config.yaml
hidden_size: 128
num_attention_heads: 4
vocab_size: 2048
norm_eps: 1e-06
init_std_down: 0.0
warmup_steps: 141
final_lr_fraction: 0.0
max_steps: 4873
Below are experts of layer 10 (counted from 0) of a mixture-of-experts language model. Rows are named router (the router's row for the expert), down (a neuron's output weights, with its number) and show model dimensions 0-127. Each number is 128 + 32 x the weight over its row's rms, rounded and kept within 0 to 255. Numbers have three digits each.
After each expert's rows: "comes before" lists some tokens at least twice as common just after its tokens as in all text. This comes from a sample of Wikipedia text that the model never trained on. Tokens count by the router's weight.

# expert 25
router:127135128131056176152137156111127142150176148130185147137096136147166100141148053184082156158092081105113209129119158096088141136154070109116126132106135141139109111120112105181177070129093137115146112113068179172084107104141144184069147090100099090134205102144152109099080108170104140139144089125076157161166116098106166151090159128180117116148114123062147144107109099078156155135106
down0:123157127115132158029139175148112163131148112152129071125153103156065181202118140132153136141129123090105146070152113155110151148144126130160133174095117110119095082134123141154092077061128152160143141121103145122142095110166150134100115127139100108170108140143087107149110190154165069067135210072166116172174146132138068172161162110090126076077126118126138138134183146119107172089068
down1:164115097083118092151170142164179120158128144132067145147104115121109143119143117082071097084123158113138154081116120107129153147112126120111142172166135079113107170120145097197091124152116126121134118122113139153093159095102123212149152139053119147144145175117155076118100093148130239191133100174095141106194135100109183181139151105078188065108104115119166114116149166116138135075106
comes before: " to", " the", " in", " by", " a", " on"

# expert 11
router:109096122125058124117164139201116131158092156124117099137074084163123145127142182139122136119157145131167172093216156168117078140100122135055170134147098099112084116126104100126112115077081107110127116129120087150134062104122106189117144152116121117099108155061137106152077170135126156110132149115123171142151109179196091180167118115104116140096064098144162185109162148107156156082057
down0:069096097173150118064075137097106136118159107139068139114123080132149112100132197136116155104115180116177163082151084133100137150121133136139077133112101102071099115158119173102155111121126159163120137158088151132093107106153160130106115065175085100081165133123122049094138190119164143125120122228167160147134129140121134140157128209113082123107087171150133134142076134098118121159058
down1:092151124113101156153129130100179098116102155133171170107074166130195156160087117144077127176116116114142092155148164108122170117144191065128159141112211138163131113130119144150139073137107116105151130097061122128065142113154084150139073182106176102177128110158158125152090096193113090184129150157103086084143166070173158146164129106128165077121127119149163115108088138136110120107053
comes before: "0", " |", "9", "5", "4", "3"

# expert 16
router:143119071112118142120090128162088123172109061114088082062125148111163175157111119190212088104163115091122092116095109088152115183131076088162105179139123095101145147076119089130098153085077139108160148133193171119178152092109205164109119113085129061119090103167121174121130115133137125155123145143108136104096104130138166064122164141141087081123113152120125093117118112068109120166113
down0:138134173109113116108160158095137143102109131141114195181126127131087117156127150169117159095126140103103076186088180138178167116152129125099151090064133086175103150085134035077121161107133161152111076180155141121144147124133144122109156093115112120133097150166155088138151092086122095140165153119120132113139037193126156122065125160139079139160149154205172076125147121124115073129183
down1:128172169159136174163155111144138131148137156107138179095128145078158098106112101119131095127129115157116145118162063098087178079192148165076064133146200071153128175160158093129146165065146128155106130103137114152114158117127083124067157113082124112120119151153075106168086144127156177150068134147190139135123120137119086124089112113190090191140148146130207132111132143137188182127156
comes before: " ", "2", "1", " D", " B", " S"

# expert 23
router:096087112150133130098124136144148108153114123204203046132141059203167157107160101108111125102125168124115150096101128180089108115098104100151140144170116141099084135111155083132100087137139090117120151119131094133132132178177181185054104189082133102120158072167065095111103128147096110112145121126139131156126135150163123125153118139140167136107095093125125188122071187095185168092099
down0:193145139105119163129134170123160148165077188096097156160154111107220165161073140151141070113155122171122168101134096154167116127144114148135142159164114087121115159084095164117123128141119099100136070154127153111135201152115131138127139135087121158105138106090181108170087138147098171134130127087147234187140141141088093093212138125110126121057099127121102157099161112164167133090132
down1:153130132114066097166119158102137090089123136125115147115152102155109150155182159126072099108116124152072104159107058044103207191085131127058117140114087162115104123106191105150141151101100100132167119166131142129130126113105100104092110165093181134131110108094149147151188107153141169108142131153121137132178086160156095165086126145136150090147175041140102108163175095134131120151048
comes before: "0", ".", "–", "5", "%", " |"

# expert 5
router:123093180121085199072168135095124141157085095107151123149170137095163082126082135079188182109154125124116089121113066202111119169148123104122099060149124151179083154087138109168163088104135127162134145124063134136173153129109100185106161138143125159077113143123119129158084075148152090156179047105151119098178161125185096113138097128111141164161120099160147141144145156116152091128146
down0:156134123129152144104098151134173101169044146104139128090113199085152112122159129126212197118104126120108092171125101144158089135147135107127124142192132130165164180148124159213120152104173188116138115115136160084081147164153213115121153099118098132162088065125152149142099119035122173131093112095157171124144108151159116173119140143146164117181111118141127147152142133083128107082123
down1:167162073081144153116143105153129110116156101129113149170130128078114183122153108133162158180091169170100083108120113131153150162169132123119099140063136136083104176136150167182167046109138116080093115120134202128113150086105148098111138130112167086108141124139114203137166141196153181143146141162169130043133116143041105158120110147104145166148127112125156107110175162128072109111085
comes before: " ", "\n", " S", " W", " N", " M"

# expert 27
router:128099134087179120090116108168150131114086110144152174146155119156098161117095068135094105128124125122088067189118139112106128134140133112151134102139131094228016091099082092129114129139052104133139161123163173080146105129153112184162146106069144173124085096172112118108146189160129123105171112140169088177127135134105112127127141081110174114070069158077145113120090135128138147100141
down0:116184123118127040121118175114166184145068135149101096153139099185159141165159124163125105132060120115125116156135081094112179163121089088087083112134117092132182113167140112074139095127084057112135126148147151198118148125120170141162156155129174141168173130155132141097098101161104154168139155158095152120120094122130163138119162096178108081120134079142099097143140110070038070112132
down1:079178152149123059114173086101150133108116114141093153078133173140113076103152090118191073117123087149124121141106143124111114152089122090160090107085142080129129093151134160040093169152098095124137128172150173116128086140110112125168106149140127148150140149094149152138143125161140179087181132190177147119184095105112082131127076055144130129075129109059054111112116181177098134124135
comes before: "ing", "ed", " of", "t", " to", "s"

# expert 12
router:136161161172091117141121117129157114166113110095146096131087120148165128149041149116192115151104158108147176124105125091145131119131063092087114172137131144086095096150091173153185155166121163121139164102067081058139142126066149118165087107183159104139168113133123197097156126149145164087116055159172156103168163114138133150147149096175116094132070096086159124091156099082105124092145
down0:140132181205147123087071094177096081119076085150139099120077147129181145150093160131130128144065122139115183131107179080166159060145142114141150132107074168132174127169077159157103098179115139133166137125185112111053105081113138099092085171153151090106090101141108139137154154153142112172129078122115180105125137136103126106102139184115078141129083160110144148147118080106095133121187
down1:121106137148165071145119146124134173110098060118134135149175143116175155124136135062107104064141160040119160093147122113097182057132117059107115100149134114105077117164104128128154138080121139094108140142134170155134068091111114145173159138098122127105167124184107086152115200136132188092164063147146151109167158095107135166132049142156154148168101149109147091152097129130162077121092
comes before: "\n", " The", " He", " In", " It", "=="

# expert 22
router:050105099138102123113114110114091151129129128113185124079135118101081140088103116102093086149097150148071172138118154129108149156186050168159123159137113117083072074108152115146167089104190146161171154150148176115192130100171116182145120133181142104134140114151192193138101152151135121137124191060105106105157131117146154097113107130169094062149089156118165082119151146131115184121145
down0:128092108178059145155134131137163088109122093153134130177079103109132105142208043175163100117107150217097108109105142165130094150112140082170129105130133096163100128095155188109109174081147138113120169102114124131084107145167121152133098197155071075137093093161103127086110135103069130129092149138181107142094146117127103164188116160115158117169077094168115122114113122092107085165132
down1:151140145172100144170150129124112138141076164141142143094122151139116100119121119120146141151163091074147137158095147141166189175114105118165148177172162175108158182123178121156122107161110128109185108142125074126125155104152142116161103145135041055096153127122163077109097156131122124101165101162129117135079181016174165146077109155162156161114197118143130113100155165065175127146099
comes before: " the", " a", " his", " an", " their", " its"

# expert 2
router:146106142189126165148078079082129153158125078105155184090152119136154094145111146131124155129174151153115139101133123148127120118077139153120128161134119116182142144084132091102058100153101067137154117108143112034103054124178178127154109089129090095131135120130146242157116132147092116107112156120117090142154081176062167128132145149123160163177123133177137098092089152124087178174125
down0:103159225120118134100123118096148112138127101100165078165143179108104122155168100136087069153124097150184100187103128100124120094080089106171106084169162142067121185038125096093149165154150184131102127102106114124162146103146163069091141125153099064113139068154128152194144147127120088102135130121146152115126143159101130122146161137139101121088159109111165150204169121102071126151130
down1:116137076082109126116098124180145121144087164084041135162145101140151115077122145103113085125137080078085163136131183109144155103171093118119150139078138089130125152120123136173127129175148148137126080108135129135159125137073100113129192141156104195159140169164155139121165133092163113189122111117111097171177190175130156182089171100115192151185108181092086080131066146102136102123150
comes before: "er", "ed", "ing", "es", "ers", "or"

# expert 9
router:108148119123135094080161081128081083147163159123154093121121111137135125129140079078114116110184071084132181125179152134129089100119160058119115135175159110116169121144115156104169105164116192120051094095096093171108118151110134148138168170163185153122132137162151158117152100122137151158175152163085124131146079144129079147086082075085104110091171183101145080115116114170045093161127
down0:125085149130091109139145080136107085187171102123149122141119170104123124177103122136100174129129109172077161124154092119123144129137112159095142086086095104122091101141132071075037227124123121112170210173169118135124167149143123125127159123099143129188157119150184120151159153110149151049123125096099117071166158134176138144122119140116123109168105114152099122155173193116135127077059
down1:113115129092152079123112106154115140098115145085166143112120061106175086138078152149177117120121120160065158104136086094122170166116156113126113092096109125134168141066132095105101151152100172133149116116137071063172120105146128152171144142084117111114077131105126058080097081192077047103120158120171078093152169105157120128174146108085057163165130088109139161144125100116112109066130
comes before: ")", " ", "9", "),", ").", "–"

# expert 7
router:108093167070168175078134158122101140125145168139173106137075161118045098164097123101106133178137139103128166163099090126122159120092064076134114100179135076079102140127119134176141105124159063140097121109171199125062160125089158118123153081167095117140096119079120115074191115101130138096096090087098185121133116080115160147149115140146114136141131150071122147133111178119167164090164
down0:098103102127046083112157153110096148122142110122122104122084142165101159142091103156111160071180164131142182101078148125155194174145136145120133175066128132138160085090163137131153061062162192144101152140136112112122075091169098116173140085121126101132103082170118081118115121159120074091107178133118088121144167101109105107150166111126153111156069171158172103128143123112158206176119
down1:108109117119143206118070120104120090064146092156158146124147138108053128114183088178140106077099154198091096174140134107062128089143081151177074106087170178100106117126081113149115140114095120132100161114141191072183179101177169121107149160116144069160112178108153139107119126142089119098123154124128108061184154131148133138136109143130154126083105128115131144134069104076122117101129
comes before: " the", " he", " and", " a", " The", " it"

# expert 13
router:098121137092096153100143154127163110090167126122109129114134146153074136134154081146168117129114103120158206125178107158112005138130137133125115170082087115139061176148070133140111177116149129197145099138101176125143096121089116115138172111080164090060089167122177100135150048149120128079112143103176175121114149123150109112118138151133103161158108097167053127134141094160107158138149
down0:141160158182148110077176135130125122111143129074113093138095136088125169093151098132167118200134147105142070105129168104083111182151155181151116101129159157156129091112113070062136164151114153142148116129127118089064150085051096138107127133125136084108104139138064109155114111146118166129134202123103137150146105098107136206105139146153169134106215125121162163186093073088093143131083
down1:156201128126147121097121118118126199129097106154106124112121184112182107146166100156103125087105107134135120149066098131121129185131163120192186075124073116101137138136135124118167091148129061104189155090095126138087147115131120117169184105109120117126151133104127136178122167186137160091089192141092109105200145142104108131146100157162087103173064048079196142144147149157146122153120
comes before: "7", "8", "6", "5", "4", "9"

# expert 10
router:131141109059127104130119156210111133132087103126106163087148061192116121090114172169116091131112155141094074142117098119159110106133113070119149151097082131174175138170160106087140162204102184096148159129075095106181123158152152194120165182102178189161185134162082134115159147119122106150135139135131065111102162119104138171117128125083125114155133117140075085094140148134119106079148
down0:113104120121095113114155088154116158137081079150152170134105149129149123086152155112195133232126074169118134135128104161070092115139151162119108133092153134100127176127100132132090148112112123057161177154128147126142143102082069209094099154095100114140066123095175182120135145183169167126111165139183134093116099106149097157124159162152181133096157147105159133070126079160114116184165
down1:144097085122121095166138146148107139123094209114053123133179102108152115140176123097159193157145126111150128159144144126154139155069124133139175185111102203137141111204080116190134097111116040161137080135158162115157149095161119133123117117166149142161137136123164084086118128174185158100094126133148128134143074115100139123145141140141149174090124162090212115132144124180069088092141
comes before: ":", "-", "m", "b", "ch", "p"

# expert 24
router:084115131134193109110125159119158123187164173146125096130119159083105112182098144113153098098084126154112103107088073108179104143073050153155193141178141105145181165159057086154168134176145138159156179121099131148115098111131126162170120113106141143133143072149101145162089114157167098081165142127151156120129127097123088139112150090178111112123148075152049168162148107174127168076111
down0:111102148155085171063178168178105090112092110203114099161120068117148114127110150142122099133138122075094133146117066161168144141171141138132156113164089110117147141164138132170167084162169099105197127147156121160089141161137165174137109125150074173156204053119126160145143151081105098076139105092103138145060124104124111172103111155105126128144067162116157117178145101122075080130140
down1:128195150125099127125115195138142141155042132121134145175123105091169130130147090135167103130069167069127111138133118141147169139080105105141117092122073126136167141143124160165140117120104125077118144081166110095125186103099123104114068143146084105118057031162096139116156147103146037190097164100128111122158134142087160127129180152143179098119066120151170156101094156100127136159140
comes before: "\n", "-", "|", "|---|---|---|---", "The", "=="

# expert 4
router:165109036148172083150096158105131130121142099167141095096058082139159112075104079139109100131127148116156123101130061116139133170084165130153117120170137077105118149115124076129145056104146200151103096159175142115123147118118092202105121160115093098102152125154095154101141097169153141069124094169131107166071166159127116133169197175145153165076160108151137081162121170116130132123117
down0:112128117135123126131140193129135150102153125124078145159065113147140144142143151136114066134090155112159168094108126111082082190171042178118093133112112101128156121062094151118151132094117026146117112132116120107157122090132108124088116169126063131073100170148126104162102094161118122115123102174162169151153151129161074137069141157091123065106121139193104181139096109136105126138042
down1:108130105097108101130152137051086125108121107162144098131148113187111167179130143098156197090096161124117177098144120108107082135149094103140114105048102150135144152174149129102045143156099170155139115154126137164117086110137185200128130140146123107126116135095149136125067154103110157122118115046085177214100149133171171136096091112088105136136134140146129174148118091211110084121099
comes before: "0", "9", "8", "1", "7", "6"